config = dict(
    optimizer='adamw',
    batch_tokens=65536,
    max_steps=5346,
)
Below are experts of layer 4 (counted from 0) of a mixture-of-experts language model. Rows are named router (the router's row for the expert) and show model dimensions 0-159. Each number is 200 + 40 x the weight over its row's rms, rounded and kept within 0 to 999.
After each expert's rows: "comes after" lists some tokens at least twice as common just before its tokens as in all text. This comes from a sample of Wikipedia text that the model never trained on. Tokens count by the router's weight.

# expert 104
router,158,241,240,209,271,262,93,256,276,231,137,200,250,168,266,176,225,192,241,229,147,173,248,161,301,215,210,214,177,224,232,207,200,225,235,239,228,153,156,187,177,160,176,194,217,185,191,248,182,168,234,157,144,185,167,260,246,143,187,150,150,127,174,227,231,198,275,184,201,158,141,219,230,181,162,184,190,150,252,207,198,110,129,196,164,205,235,181,217,194,215,153,140,131,225,289,238,186,201,249,216,135,205,172,234,212,179,160,250,213,188,251,165,265,134,196,187,154,217,153,213,211,169,155,196,200,220,195,192,144,202,235,169,139,307,208,238,143,194,178,243,183,247,175,176,257,163,220,161,229,198,212,238,260,176,196,173,234,234,224
comes after: " of", " in", ".", " with", " on", " for"

# expert 151
router,231,179,256,194,183,196,128,182,220,245,171,204,206,180,186,152,259,178,163,201,172,177,114,266,190,177,293,167,235,192,299,200,245,126,218,180,233,192,248,238,219,135,180,223,208,124,213,243,246,182,136,123,176,136,236,154,187,207,222,163,200,264,227,248,194,210,209,219,277,232,201,133,147,243,190,193,133,121,206,240,122,148,182,230,218,182,189,260,221,295,160,187,222,239,192,235,198,167,119,179,147,228,224,234,236,195,288,141,215,196,147,119,211,155,183,176,168,202,222,260,193,233,217,246,225,136,199,213,239,225,194,210,149,208,169,189,132,202,199,238,237,214,215,203,192,217,190,256,189,241,206,221,242,273,204,175,195,197,210,275
comes after: " f", " F", " t", " g", " w", " r"

# expert 11
router,269,199,146,153,268,151,188,174,239,132,129,194,272,247,141,195,84,246,209,213,200,173,170,204,233,188,200,210,272,172,193,169,283,222,271,208,202,171,242,213,227,157,265,179,231,214,157,206,227,173,190,193,232,193,148,188,147,131,247,173,213,219,183,230,153,264,217,159,213,227,171,199,199,191,257,152,164,240,146,252,183,251,237,201,181,249,156,195,193,263,234,221,212,252,181,185,158,228,165,235,201,247,190,191,225,227,253,157,259,266,161,246,187,234,180,230,242,260,211,170,146,110,217,179,161,168,137,175,171,203,171,264,153,170,196,209,233,252,166,235,133,156,125,145,167,189,240,213,196,239,103,206,240,184,169,169,248,201,190,243
comes after: " to", " it", " he", " that", " and", " who"

# expert 3
router,163,195,219,223,272,192,172,178,283,228,139,210,200,153,210,172,146,277,270,251,122,173,182,207,261,178,259,203,243,263,247,181,259,208,224,212,253,185,179,192,193,217,190,202,235,163,161,241,204,149,317,213,135,240,121,223,150,282,190,206,265,206,219,191,246,265,202,123,188,186,273,203,182,253,183,154,177,215,182,146,239,237,243,182,169,152,224,167,208,271,275,200,200,126,182,210,166,191,183,183,201,233,198,152,219,190,201,172,193,216,188,198,164,202,176,147,204,249,143,171,194,171,170,212,185,198,189,259,211,181,141,226,173,97,205,155,233,227,193,171,224,126,237,228,224,244,140,238,199,209,166,223,253,246,130,187,174,214,261,128
comes after: " of", ".", ",", " the", " that", " The"

# expert 113
router,150,185,207,239,227,213,172,219,142,145,282,243,193,179,202,280,261,221,230,230,200,164,148,249,250,138,225,199,222,229,239,197,220,161,176,191,162,172,223,217,171,233,273,217,179,224,181,202,271,220,237,253,255,175,203,200,132,162,137,215,152,211,183,177,204,230,193,185,197,220,189,207,143,266,177,159,256,183,203,170,186,254,160,234,210,134,179,284,158,141,195,262,168,268,200,146,219,190,110,196,200,308,159,174,224,160,296,210,220,280,192,203,204,261,248,201,229,227,205,218,201,253,211,167,161,169,170,177,142,240,192,201,196,241,170,223,166,223,134,197,151,169,219,268,168,110,164,128,227,211,117,223,211,213,227,135,147,230,195,191
comes after: " in", " to", " In", "In", " 18", " s"

# expert 72
router,124,222,209,199,146,159,154,196,195,165,273,223,141,219,198,228,193,155,183,266,238,153,204,260,143,269,230,240,157,223,217,117,177,191,226,213,179,175,216,285,205,191,140,237,149,136,212,268,249,200,157,240,210,249,226,190,209,120,156,222,116,160,198,156,263,203,206,157,222,255,173,226,223,208,173,301,178,181,128,158,212,242,229,170,228,135,245,202,197,184,145,120,185,193,167,189,203,155,141,192,241,214,193,250,217,210,237,178,227,175,257,230,193,246,232,182,180,166,178,273,237,198,262,239,248,184,159,210,130,229,212,155,215,234,203,178,215,131,203,228,236,181,269,195,166,227,136,261,180,259,162,171,296,222,201,222,198,237,209,175
comes after: " in", " the", "|", " 198", " 197", " November"

# expert 87
router,182,253,181,212,308,234,190,179,235,246,284,177,160,216,206,204,208,154,230,122,210,199,144,200,197,149,219,211,169,174,141,133,206,156,189,293,187,133,236,232,192,119,224,222,210,252,202,241,208,149,204,228,175,215,222,194,159,211,181,217,219,178,193,136,304,170,249,223,234,204,210,281,260,181,203,227,200,269,195,216,165,137,238,256,254,153,187,156,180,243,222,198,189,254,138,267,187,193,159,249,181,160,185,183,242,193,236,194,199,97,179,147,268,207,184,266,185,157,180,214,178,196,228,227,190,190,241,159,135,216,190,169,217,143,205,167,132,254,181,223,202,206,225,224,207,181,130,217,182,175,191,99,225,252,294,217,144,233,175,223
comes after: " |", " 6", " 0", " 7", " 1", " 5"

# expert 79
router,249,281,280,218,231,172,245,139,278,207,219,150,273,199,168,209,184,180,170,162,147,184,238,232,211,201,266,203,224,123,205,155,196,195,174,192,243,222,245,164,168,210,245,166,164,218,151,145,212,203,208,169,169,220,198,199,243,161,266,170,221,250,173,203,175,279,152,182,205,169,214,217,171,170,201,240,205,188,156,203,125,180,207,200,181,237,189,167,208,147,278,162,243,180,168,205,260,224,147,212,258,184,218,171,181,229,131,261,220,113,231,236,292,204,153,102,220,219,233,145,205,207,263,235,200,237,114,218,148,166,214,254,255,145,222,192,246,133,267,200,228,206,169,160,237,204,235,140,132,224,153,270,184,180,150,172,197,194,168,164
comes after: ",", "s,", " and", "s", "e,", "es,"

# expert 82
router,241,249,199,281,190,200,228,143,183,187,219,146,201,234,223,165,203,126,230,169,240,138,224,201,256,222,161,232,131,194,155,210,154,157,143,208,176,243,166,199,220,211,188,237,155,266,154,211,209,193,194,205,183,148,264,132,197,239,196,169,267,253,182,199,209,164,173,256,189,170,137,206,242,198,283,246,156,226,252,266,137,240,244,170,225,212,127,140,162,275,208,169,123,227,119,202,140,181,263,264,158,146,234,218,224,141,272,245,242,185,244,116,272,178,174,212,156,203,163,166,187,212,277,151,221,241,197,173,213,252,225,186,240,181,151,150,231,273,198,183,174,248,238,220,258,183,207,208,204,212,221,155,194,198,183,161,187,227,183,219
comes after: " |", "|", "\n ", " ", " 6", " /"

# expert 154
router,229,164,130,168,197,264,173,189,141,170,135,170,140,178,156,294,169,201,226,205,184,232,229,225,168,138,187,150,166,239,175,221,141,150,142,150,188,221,261,160,212,200,138,202,188,249,147,156,183,134,188,231,279,179,210,116,145,227,161,225,248,247,236,169,186,154,155,150,202,211,226,223,166,173,212,229,202,270,184,203,216,179,248,153,183,164,201,214,200,273,249,162,243,267,234,234,214,227,221,170,284,206,229,181,198,226,216,170,117,196,209,162,274,183,262,251,149,221,194,227,194,167,110,187,147,213,200,141,229,163,252,181,191,230,201,284,249,102,245,164,212,216,143,231,250,145,241,197,230,188,215,219,228,223,222,197,199,208,253,177
comes after: "-", "\n", ")", "|", "ia", " "

# expert 157
router,171,210,218,218,169,210,195,160,193,190,176,206,153,152,253,256,238,222,167,233,142,152,252,192,228,214,173,209,227,167,158,207,180,174,168,277,149,267,178,115,139,159,194,175,177,257,225,182,118,223,210,151,196,161,140,156,228,267,190,304,221,254,153,232,228,264,264,204,150,181,168,268,214,212,173,241,174,216,307,186,218,161,230,195,246,205,159,192,155,198,180,212,184,204,244,218,152,236,247,238,186,208,159,226,131,180,190,282,199,149,163,183,188,148,277,231,200,175,234,164,279,172,183,251,206,182,214,206,218,167,273,174,168,207,155,271,147,202,143,170,197,123,243,157,169,241,200,109,130,223,206,226,219,211,216,224,245,186,185,152
comes after: " P", " the", " in", " D", " of", " C"

# expert 141
router,263,153,164,180,188,221,255,206,244,145,198,188,158,230,156,147,190,195,256,138,153,208,129,202,168,218,216,164,168,174,172,194,165,224,231,241,258,155,202,125,234,215,238,180,186,278,198,159,210,234,173,225,213,220,254,241,125,141,211,244,227,177,196,261,227,117,200,208,287,199,157,202,288,224,176,142,207,234,231,207,185,205,248,174,217,189,201,143,174,143,206,202,166,210,179,275,207,159,160,296,160,157,142,287,248,246,164,136,252,144,219,189,230,218,201,197,195,274,211,136,188,133,251,217,239,148,226,185,208,270,223,144,184,210,276,137,216,267,190,183,240,236,130,159,223,173,216,184,215,240,187,222,180,229,240,237,159,237,219,210
comes after: " |", "\"", " 2", " (", " ", " /"

# expert 117
router,186,303,135,143,260,129,199,165,148,189,232,245,234,170,247,256,167,166,213,240,226,195,156,271,135,195,182,158,135,182,165,193,236,200,247,202,226,186,292,186,207,168,210,225,219,240,212,173,195,195,178,200,223,216,199,173,123,183,268,174,208,239,178,239,201,223,178,220,201,212,138,198,190,177,230,210,183,210,199,212,201,250,309,209,195,179,235,210,207,206,251,226,250,305,200,229,131,254,138,112,194,218,223,100,199,123,230,244,218,233,179,175,174,258,195,245,253,229,194,194,144,171,186,233,195,259,162,159,160,180,214,187,191,274,154,187,227,166,176,164,141,138,206,145,139,127,169,168,212,187,168,209,258,183,293,171,227,222,178,196
comes after: " was", " to", " were", " be", " is", " not"

# expert 103
router,241,259,99,152,183,201,177,195,189,175,266,184,308,218,117,219,173,173,220,127,222,215,218,242,214,247,158,201,172,219,172,265,212,225,194,150,221,173,185,260,221,158,230,216,196,201,208,231,186,119,200,259,176,184,201,210,216,226,245,231,206,172,174,131,282,231,211,141,190,174,245,199,269,240,185,262,167,305,155,175,166,186,217,233,240,194,219,190,171,185,251,193,142,169,183,258,203,159,216,162,210,214,247,191,221,174,197,224,155,159,208,146,291,253,241,233,200,185,219,220,153,212,183,180,170,91,164,239,207,161,191,143,253,191,248,259,220,220,135,196,202,246,134,222,245,176,232,235,216,215,161,97,185,209,189,173,153,119,192,160
comes after: " ", "\n", " 0", ")", " 1", "\""

# expert 5
router,185,237,207,228,274,136,269,304,149,183,239,247,197,195,264,185,175,205,233,120,166,210,190,194,232,200,206,215,178,185,173,155,247,240,186,155,239,144,202,251,127,226,161,177,158,179,197,188,219,201,288,153,236,180,173,241,261,163,150,225,245,221,258,212,140,236,263,217,232,202,211,282,184,252,110,118,186,211,227,194,184,201,165,176,250,261,285,205,165,193,186,211,196,174,206,176,230,114,251,231,229,204,177,183,183,253,143,230,181,259,178,198,192,186,116,222,215,171,207,180,158,285,160,196,218,232,194,135,154,189,198,228,221,186,194,157,224,220,128,140,205,238,147,239,222,252,203,212,213,272,229,184,127,237,180,120,201,227,190,173
comes after: "m", "c", "em", "h", "l", "g"

# expert 143
router,207,156,196,216,204,84,181,166,235,225,264,240,209,244,215,227,217,193,239,256,164,219,203,196,252,227,204,129,212,166,167,143,229,122,239,142,206,68,238,182,202,147,265,222,231,141,204,276,203,272,177,170,173,163,155,160,188,183,210,190,167,114,196,220,197,188,173,179,238,247,175,166,140,183,150,146,218,266,248,201,226,212,116,253,216,212,193,225,188,216,152,259,160,228,218,259,149,231,162,166,177,240,257,184,193,197,272,270,225,164,225,250,187,220,192,217,184,210,196,222,125,173,260,197,137,238,175,202,186,227,222,263,149,215,153,183,191,254,221,212,159,184,222,225,189,206,100,231,189,198,210,268,186,280,239,187,153,229,203,210
comes after: "\n", "==", " ==", ".", "===", " in"

# expert 53
router,176,260,166,248,261,240,191,287,244,209,248,191,200,196,198,172,252,106,197,227,164,180,178,199,177,226,181,190,181,198,151,140,287,170,149,212,158,196,206,215,221,206,222,181,204,274,242,165,172,254,226,213,219,211,202,183,229,181,146,200,152,138,192,256,155,178,226,237,146,228,139,177,245,232,191,121,147,156,208,242,179,235,239,228,274,192,198,137,140,192,171,113,141,305,224,210,237,168,137,300,138,147,187,232,263,229,225,184,219,140,233,157,166,213,196,222,210,160,198,158,167,229,203,281,251,207,221,160,125,244,210,180,204,208,205,137,192,225,144,185,271,141,223,218,229,187,167,276,182,163,174,241,197,203,237,216,162,182,203,180
comes after: " |", " ", ";", "|---|---|---|---|", "|---|---|---|---|---|---|", "|---|---|---|"

# expert 17
router,290,164,218,202,182,156,207,222,261,134,154,201,199,122,212,217,154,263,188,174,187,252,299,189,231,191,217,190,223,180,227,228,144,204,222,189,223,196,195,278,206,178,205,160,146,166,207,237,229,166,169,135,256,166,212,194,235,211,244,132,180,265,172,202,179,191,180,236,236,157,228,256,161,192,254,199,176,190,177,177,219,242,257,270,211,191,200,225,189,235,222,225,213,149,239,220,183,209,216,196,156,221,156,207,165,184,143,176,183,169,209,164,172,185,180,238,191,252,225,260,253,115,210,248,229,105,160,215,252,279,176,105,246,151,221,235,87,203,145,114,186,174,193,225,175,209,142,177,245,151,197,207,213,229,184,288,306,183,196,203
comes after: " the", "'s", " The", " his", " her", " their"

# expert 161
router,208,277,194,186,119,231,164,201,237,159,183,271,227,195,188,196,203,149,180,225,204,172,264,285,174,287,154,230,204,178,244,172,266,213,258,245,224,221,259,189,240,179,222,184,203,111,204,176,254,139,203,234,173,299,143,168,126,183,219,107,142,166,171,194,268,267,240,173,207,166,185,183,219,202,136,208,216,155,166,153,196,249,202,156,244,176,255,212,213,215,137,122,168,149,175,229,155,217,212,171,213,203,246,251,202,141,160,212,178,185,233,229,182,206,204,190,156,194,191,210,154,135,245,203,249,160,169,206,198,190,134,247,165,216,261,175,196,188,193,138,158,240,163,226,225,235,193,261,247,237,133,214,287,257,144,198,211,177,175,185
comes after: ".", " in", " for", " with", " where", " to"

# expert 127
router,190,239,210,180,188,252,114,204,264,186,119,236,257,206,259,262,221,213,199,227,226,148,249,204,286,208,175,152,189,246,241,213,209,269,273,169,234,219,220,183,180,177,220,232,233,172,167,190,263,67,222,150,140,225,190,184,185,217,160,196,140,185,187,259,273,268,193,163,189,193,186,185,193,246,189,184,169,180,244,151,226,218,214,185,157,213,194,245,269,221,216,193,153,168,186,237,187,266,157,214,213,192,170,143,208,156,160,228,195,253,185,153,222,246,229,188,200,216,230,114,225,159,137,105,154,210,200,182,228,207,127,178,163,174,230,184,249,156,190,177,183,131,250,228,150,211,179,156,280,180,118,237,254,259,134,181,192,221,184,192
comes after: " of", " in", " to", " for", " on", " by"

# expert 144
router,268,256,126,217,205,139,191,213,121,263,210,268,220,247,177,217,128,181,182,165,189,214,153,216,214,260,165,157,193,257,239,163,180,246,189,188,190,177,210,133,230,166,181,237,242,180,191,140,169,191,253,268,228,221,264,130,124,185,188,231,145,138,214,192,171,106,119,287,235,235,184,144,170,223,159,174,172,188,210,171,161,240,225,230,219,171,219,216,175,234,213,192,171,194,258,253,163,161,120,163,229,235,220,191,170,182,134,251,184,226,176,273,217,238,211,222,175,219,196,221,176,172,152,179,209,235,149,145,191,203,247,253,229,265,183,163,264,128,196,227,169,161,170,231,165,183,158,191,235,201,248,249,144,147,260,212,269,202,248,216
comes after: " was", " is", " as", " a", " became", " been"

# expert 39
router,236,148,179,270,162,198,232,238,160,193,170,241,205,220,219,230,165,197,230,208,125,151,248,245,198,192,195,219,159,189,185,179,182,178,163,235,238,227,218,174,241,135,152,231,283,219,258,117,139,209,296,201,223,181,223,155,153,262,246,269,240,108,173,229,214,164,189,303,248,165,213,246,163,235,248,241,121,291,142,149,172,190,197,185,173,134,192,209,162,281,176,197,158,194,231,158,146,180,226,241,187,181,245,263,234,172,138,220,221,180,208,209,201,185,173,217,225,213,190,221,212,182,144,239,152,191,202,163,202,208,233,163,186,128,218,177,226,173,155,187,218,211,186,212,198,153,117,215,233,184,258,204,214,140,188,220,282,132,266,250
comes after: " a", " A", " is", " as", " an", " ="

# expert 107
router,226,167,208,186,189,164,202,210,220,174,144,222,201,211,163,220,176,190,213,230,177,185,263,172,167,237,182,185,216,174,226,293,214,239,259,207,193,206,308,191,152,199,220,235,231,125,151,142,206,211,177,158,209,231,239,173,156,200,173,150,237,171,131,217,158,172,189,138,169,194,244,235,267,178,288,185,181,262,197,188,228,245,183,252,197,277,253,174,200,196,166,205,151,239,260,196,288,225,206,164,185,199,118,233,202,146,245,187,199,186,178,202,233,129,208,244,170,210,190,269,208,183,273,219,221,124,193,182,195,203,220,266,183,175,163,282,73,201,232,154,177,256,191,152,134,187,102,210,255,238,191,195,206,163,227,246,250,189,216,119
comes after: " |", " of", "-", ",", ":", " the"

# expert 148
router,192,144,204,215,195,224,198,165,191,155,174,230,118,199,240,249,244,182,197,181,200,139,242,240,246,219,218,128,138,249,157,257,155,173,164,301,134,220,241,138,157,223,237,146,225,271,263,230,240,246,163,169,171,195,213,191,200,187,194,196,160,214,132,244,151,218,197,180,171,217,190,178,238,184,208,212,166,231,250,196,227,210,196,216,163,249,195,251,235,141,204,191,166,182,189,157,289,237,201,185,231,219,135,164,176,171,234,243,192,179,158,182,198,184,270,200,215,239,145,215,210,199,243,213,222,263,176,219,237,177,238,110,124,126,254,229,130,232,195,171,226,173,223,165,105,253,145,139,278,209,144,260,187,191,268,214,271,171,180,249
comes after: " of", " in", " S", " the", ",", " to"

# expert 28
router,150,173,181,186,226,209,241,190,202,183,191,156,157,217,192,218,249,221,202,220,205,225,151,165,172,155,216,209,120,212,127,180,162,150,174,190,194,208,145,218,154,269,252,253,210,200,166,174,258,227,202,225,112,217,193,200,201,275,203,197,139,148,236,148,184,144,222,224,222,207,208,203,155,201,180,194,215,220,133,151,273,165,156,163,228,218,153,186,153,188,224,170,162,205,203,161,259,266,253,274,200,228,183,202,168,229,230,193,225,251,179,243,180,228,211,122,119,220,278,173,199,291,284,134,208,237,317,148,144,165,225,240,154,284,194,230,210,168,159,216,257,207,184,271,272,200,272,221,216,196,169,189,240,235,162,214,150,197,159,157
comes after: "\n", " V", " S", "O", "r", "V"

# expert 68
router,173,202,244,205,200,132,247,181,157,171,176,110,177,171,144,205,229,301,175,195,151,146,217,227,272,107,230,241,193,247,250,155,181,171,147,216,259,258,221,233,156,267,182,185,226,173,223,216,212,203,193,225,188,160,226,183,165,217,180,123,162,186,232,219,276,145,230,183,133,202,146,167,169,135,205,184,223,185,161,200,235,194,196,271,192,217,129,212,189,277,260,177,251,190,225,206,185,176,198,210,173,187,199,235,292,190,224,203,159,225,155,280,143,137,225,152,210,208,188,109,197,197,191,276,244,167,158,175,217,214,262,207,204,256,267,257,197,207,202,122,189,160,174,177,229,201,249,261,173,227,208,219,300,186,225,210,214,204,174,143
comes after: " C", " c", " p", " P", " S", " s"

# expert 76
router,205,132,261,269,204,229,190,112,251,164,237,165,128,225,175,169,215,235,171,216,135,211,179,321,164,249,210,181,228,168,146,217,126,251,114,248,257,187,189,265,215,206,204,144,161,198,259,212,273,196,272,178,176,225,220,202,171,244,142,177,177,166,284,156,105,197,223,179,250,174,211,201,214,221,218,268,180,210,239,219,203,161,160,206,259,181,254,261,112,176,141,209,153,168,201,209,226,133,177,270,167,178,208,239,169,157,147,176,213,274,201,266,201,191,150,209,196,151,221,195,205,209,252,260,171,240,179,177,198,187,235,242,248,204,257,198,211,209,205,196,228,215,186,162,191,190,139,205,182,148,210,184,197,169,260,268,206,170,178,187
comes after: " B", " C", " b", "B", " P", " c"

# expert 66
router,159,206,245,141,232,258,167,190,123,178,184,154,231,206,218,136,215,133,266,215,200,216,222,169,209,117,209,117,233,214,184,163,194,203,140,204,241,195,130,193,224,166,214,208,219,266,147,222,87,199,192,187,162,206,224,173,250,246,193,225,240,255,198,255,215,164,255,274,229,253,110,192,246,213,224,196,181,199,152,219,166,189,225,180,240,182,226,213,203,229,142,200,130,222,191,158,178,181,169,257,119,163,140,191,235,210,178,181,223,228,256,141,137,166,159,153,192,233,203,266,242,169,239,154,167,222,180,234,214,199,272,154,256,190,195,230,211,195,209,287,238,186,179,280,252,157,136,234,162,189,250,225,237,249,227,156,173,217,178,281
comes after: " the", "|", " a", " The", " with", " as"

# expert 115
router,171,184,126,193,191,218,170,223,194,176,154,274,198,160,223,233,222,135,193,212,194,202,235,185,116,301,231,189,173,220,239,253,192,202,222,158,174,223,201,131,155,273,156,162,177,220,169,325,160,229,207,129,146,199,175,242,215,206,150,213,255,241,177,217,179,218,174,176,217,181,188,157,132,223,223,197,163,130,253,178,247,243,231,300,129,242,235,212,214,198,224,160,250,164,219,162,263,250,206,185,222,193,231,157,181,181,206,214,205,136,245,150,192,198,233,180,192,231,193,212,257,144,245,226,194,155,265,163,223,142,243,182,122,159,116,172,201,238,185,199,177,187,195,141,151,215,226,202,208,261,220,265,267,212,165,174,285,233,200,262
comes after: " the", " of", " and", " for", " The", " in"

# expert 57
router,217,244,189,192,189,125,197,118,262,150,216,150,248,213,174,183,195,236,173,214,183,144,254,170,259,221,255,208,205,132,171,138,241,175,164,235,245,232,263,216,174,153,207,131,167,237,139,213,223,193,249,153,189,160,187,134,222,230,276,247,235,301,230,204,230,291,169,227,156,239,179,175,147,118,230,238,150,239,181,152,176,225,249,198,206,177,168,170,203,220,292,170,217,157,221,196,194,191,113,194,256,148,214,188,252,231,135,187,189,169,176,145,198,192,162,142,192,190,237,157,207,255,217,229,189,214,122,167,227,258,166,207,246,136,215,189,234,132,185,173,276,141,197,220,260,200,174,223,173,235,169,250,218,244,146,197,188,217,210,198
comes after: " the", " and", ",", "s,", " The", " n"

# expert 131
router,180,135,142,193,156,246,179,181,239,213,207,156,211,222,135,185,206,182,262,207,202,191,268,176,220,172,119,167,202,199,132,155,159,149,195,248,170,211,177,214,260,156,183,166,238,237,220,236,203,178,216,240,216,184,235,209,177,220,133,192,175,204,264,139,192,217,187,137,186,291,153,217,228,252,201,198,178,298,235,141,223,212,254,204,254,164,205,170,238,183,168,158,150,245,192,196,175,242,163,214,147,219,259,217,158,207,213,179,161,223,192,219,286,204,239,243,181,160,214,243,224,184,93,195,225,206,199,186,130,130,105,242,222,243,216,289,166,219,202,143,232,210,163,226,235,106,229,188,206,203,211,205,219,247,268,180,118,148,253,122
comes after: "\n", " |", ".", ")", "s.", ")."

# expert 41
router,238,253,143,208,252,232,193,195,181,194,270,184,254,234,155,184,206,190,229,137,266,205,216,253,202,251,110,194,158,203,182,262,222,218,196,166,232,178,189,211,235,157,206,116,211,231,222,281,230,190,133,197,179,179,216,202,179,216,204,259,187,168,187,156,294,241,229,146,184,138,175,166,262,211,192,234,180,264,207,172,179,209,216,240,215,143,242,205,164,197,258,262,167,151,223,194,230,163,224,169,196,181,230,218,198,148,183,143,69,128,170,172,266,250,199,201,186,169,241,228,139,247,222,205,189,110,253,239,228,160,219,139,254,232,194,252,233,204,239,157,246,134,157,224,209,219,152,215,201,221,221,98,247,145,183,176,179,168,216,149
comes after: " ", "\n", " 0", " 1", " —", ")"

# expert 147
router,215,109,250,224,219,270,224,207,200,195,102,166,214,179,183,208,276,235,223,254,285,171,251,143,202,135,181,219,225,204,132,263,176,239,135,241,207,190,225,238,200,222,198,160,187,272,162,175,175,180,183,169,243,219,179,137,181,185,180,241,212,166,156,228,164,171,179,208,129,205,138,262,209,238,239,157,177,235,204,216,218,198,201,209,208,245,139,152,162,268,146,208,141,227,158,148,217,221,260,213,119,163,156,152,274,191,264,155,177,262,176,188,233,238,242,179,200,165,237,199,239,261,195,210,215,205,226,145,159,164,229,207,250,189,184,269,197,234,276,214,245,284,153,201,187,202,194,159,92,168,169,217,222,233,265,218,174,223,232,179
comes after: "-", "\n", ":", " |", "|", "."

# expert 122
router,209,246,181,170,157,195,199,167,214,139,185,196,262,239,180,135,215,239,269,193,187,224,177,148,244,283,174,251,169,234,153,192,140,239,126,221,222,193,224,246,221,219,184,162,182,254,200,164,130,264,246,213,161,235,281,126,198,253,197,160,191,250,178,206,195,151,252,218,152,198,233,207,275,144,211,150,187,189,154,148,189,258,201,236,266,125,243,115,202,248,197,137,135,159,231,149,184,216,237,166,173,175,226,202,193,208,232,195,244,160,159,147,266,200,265,209,156,276,178,204,174,171,227,229,214,222,170,160,143,232,256,161,258,187,206,151,197,266,161,177,204,257,221,136,250,201,160,204,105,213,167,220,241,172,259,195,194,194,170,186
comes after: " |", "|", ";", "\n ", ")", " 6"

# expert 114
router,178,161,191,157,239,175,212,239,162,224,121,164,176,176,266,185,233,187,249,260,151,220,267,158,163,227,157,194,252,132,177,223,232,299,230,236,227,196,175,184,140,198,253,189,246,176,207,193,156,242,145,164,186,214,241,205,222,261,176,217,269,167,198,220,181,173,242,221,160,157,257,201,192,204,224,227,164,254,168,229,269,197,214,164,129,205,173,179,190,209,196,234,168,248,250,222,216,219,223,160,232,143,160,168,183,148,132,198,140,181,215,193,160,186,156,287,225,188,176,278,202,173,225,166,218,224,199,233,271,151,202,159,211,126,231,257,128,159,296,183,175,235,179,156,122,208,147,131,178,139,242,226,278,228,152,183,209,161,271,227
comes after: " the", " The", " of", " a", "ing", "ic"

# expert 188
router,244,186,209,199,209,152,164,226,193,325,195,169,133,141,174,210,243,201,183,249,140,255,264,189,241,203,268,188,202,136,169,216,205,146,166,200,180,183,191,163,208,197,197,185,148,164,260,135,244,247,233,157,153,259,159,168,153,251,214,160,169,182,247,225,218,127,188,197,252,222,241,182,130,140,188,168,235,213,241,199,238,179,137,253,246,236,195,185,187,260,158,223,139,169,264,208,208,201,242,272,138,148,218,213,188,170,173,233,250,168,246,255,168,186,190,210,187,263,174,191,221,182,191,146,170,196,187,247,170,231,198,235,92,226,222,229,203,254,216,179,115,223,153,240,201,209,154,275,217,153,243,229,167,270,239,242,239,165,173,133
comes after: "==", "===", "\n", " ==", "==C", "==P"

# expert 182
router,160,295,263,192,139,211,278,214,229,148,158,195,191,287,199,195,238,141,257,226,176,221,185,188,223,197,175,230,182,195,162,192,179,218,166,180,239,247,200,222,205,201,234,162,207,255,146,130,178,239,238,224,188,222,255,239,231,227,202,236,181,175,205,233,166,187,242,204,193,152,145,262,210,194,154,192,142,170,189,199,175,249,228,228,272,156,160,148,153,168,156,183,194,235,183,237,194,126,121,215,139,140,140,233,261,165,204,242,254,171,205,119,163,209,197,238,143,224,246,232,176,219,232,288,272,176,287,132,161,212,246,235,247,158,137,147,186,191,172,235,259,186,271,186,223,124,195,260,228,189,200,184,212,150,200,176,131,177,223,218
comes after: " |", " ", ";", " to", " by", " ("

# expert 49
router,154,198,225,145,211,137,219,195,212,117,158,168,171,186,189,193,208,201,234,214,185,158,220,113,304,166,158,161,176,145,231,243,259,234,260,240,276,189,234,185,133,239,192,119,177,153,178,167,195,216,241,269,258,251,115,162,180,192,225,185,249,208,158,224,125,225,164,191,156,222,204,206,172,242,216,135,253,247,181,243,180,243,149,217,259,225,181,212,231,271,220,163,207,221,248,204,189,206,238,140,144,214,196,200,227,141,182,177,207,223,157,238,198,163,237,186,254,226,234,126,199,237,168,192,186,233,206,142,137,259,149,296,214,207,209,200,189,244,264,174,180,238,211,196,181,125,187,247,238,193,209,181,236,272,183,200,207,287,134,217
comes after: ".", "\n", "s.", " \"", "es.", ")."

# expert 183
router,218,159,268,226,176,165,168,209,191,256,205,186,198,212,144,131,209,285,132,171,254,234,200,213,168,212,175,236,146,281,250,141,222,175,197,211,193,227,143,306,152,273,248,187,178,213,192,142,248,185,198,153,165,164,169,225,202,189,202,248,174,182,286,181,278,193,248,258,156,168,191,211,232,249,163,172,158,201,154,217,248,199,115,253,275,276,156,275,183,200,151,207,158,169,157,188,213,174,200,180,125,169,202,204,238,188,211,213,210,160,280,137,205,154,209,225,249,232,231,249,237,143,237,202,156,166,225,182,282,181,212,185,214,211,165,211,191,258,174,219,246,179,156,212,177,252,244,194,200,214,138,169,142,182,202,200,134,151,132,206
comes after: " F", " M", " V", "F", " f", " G"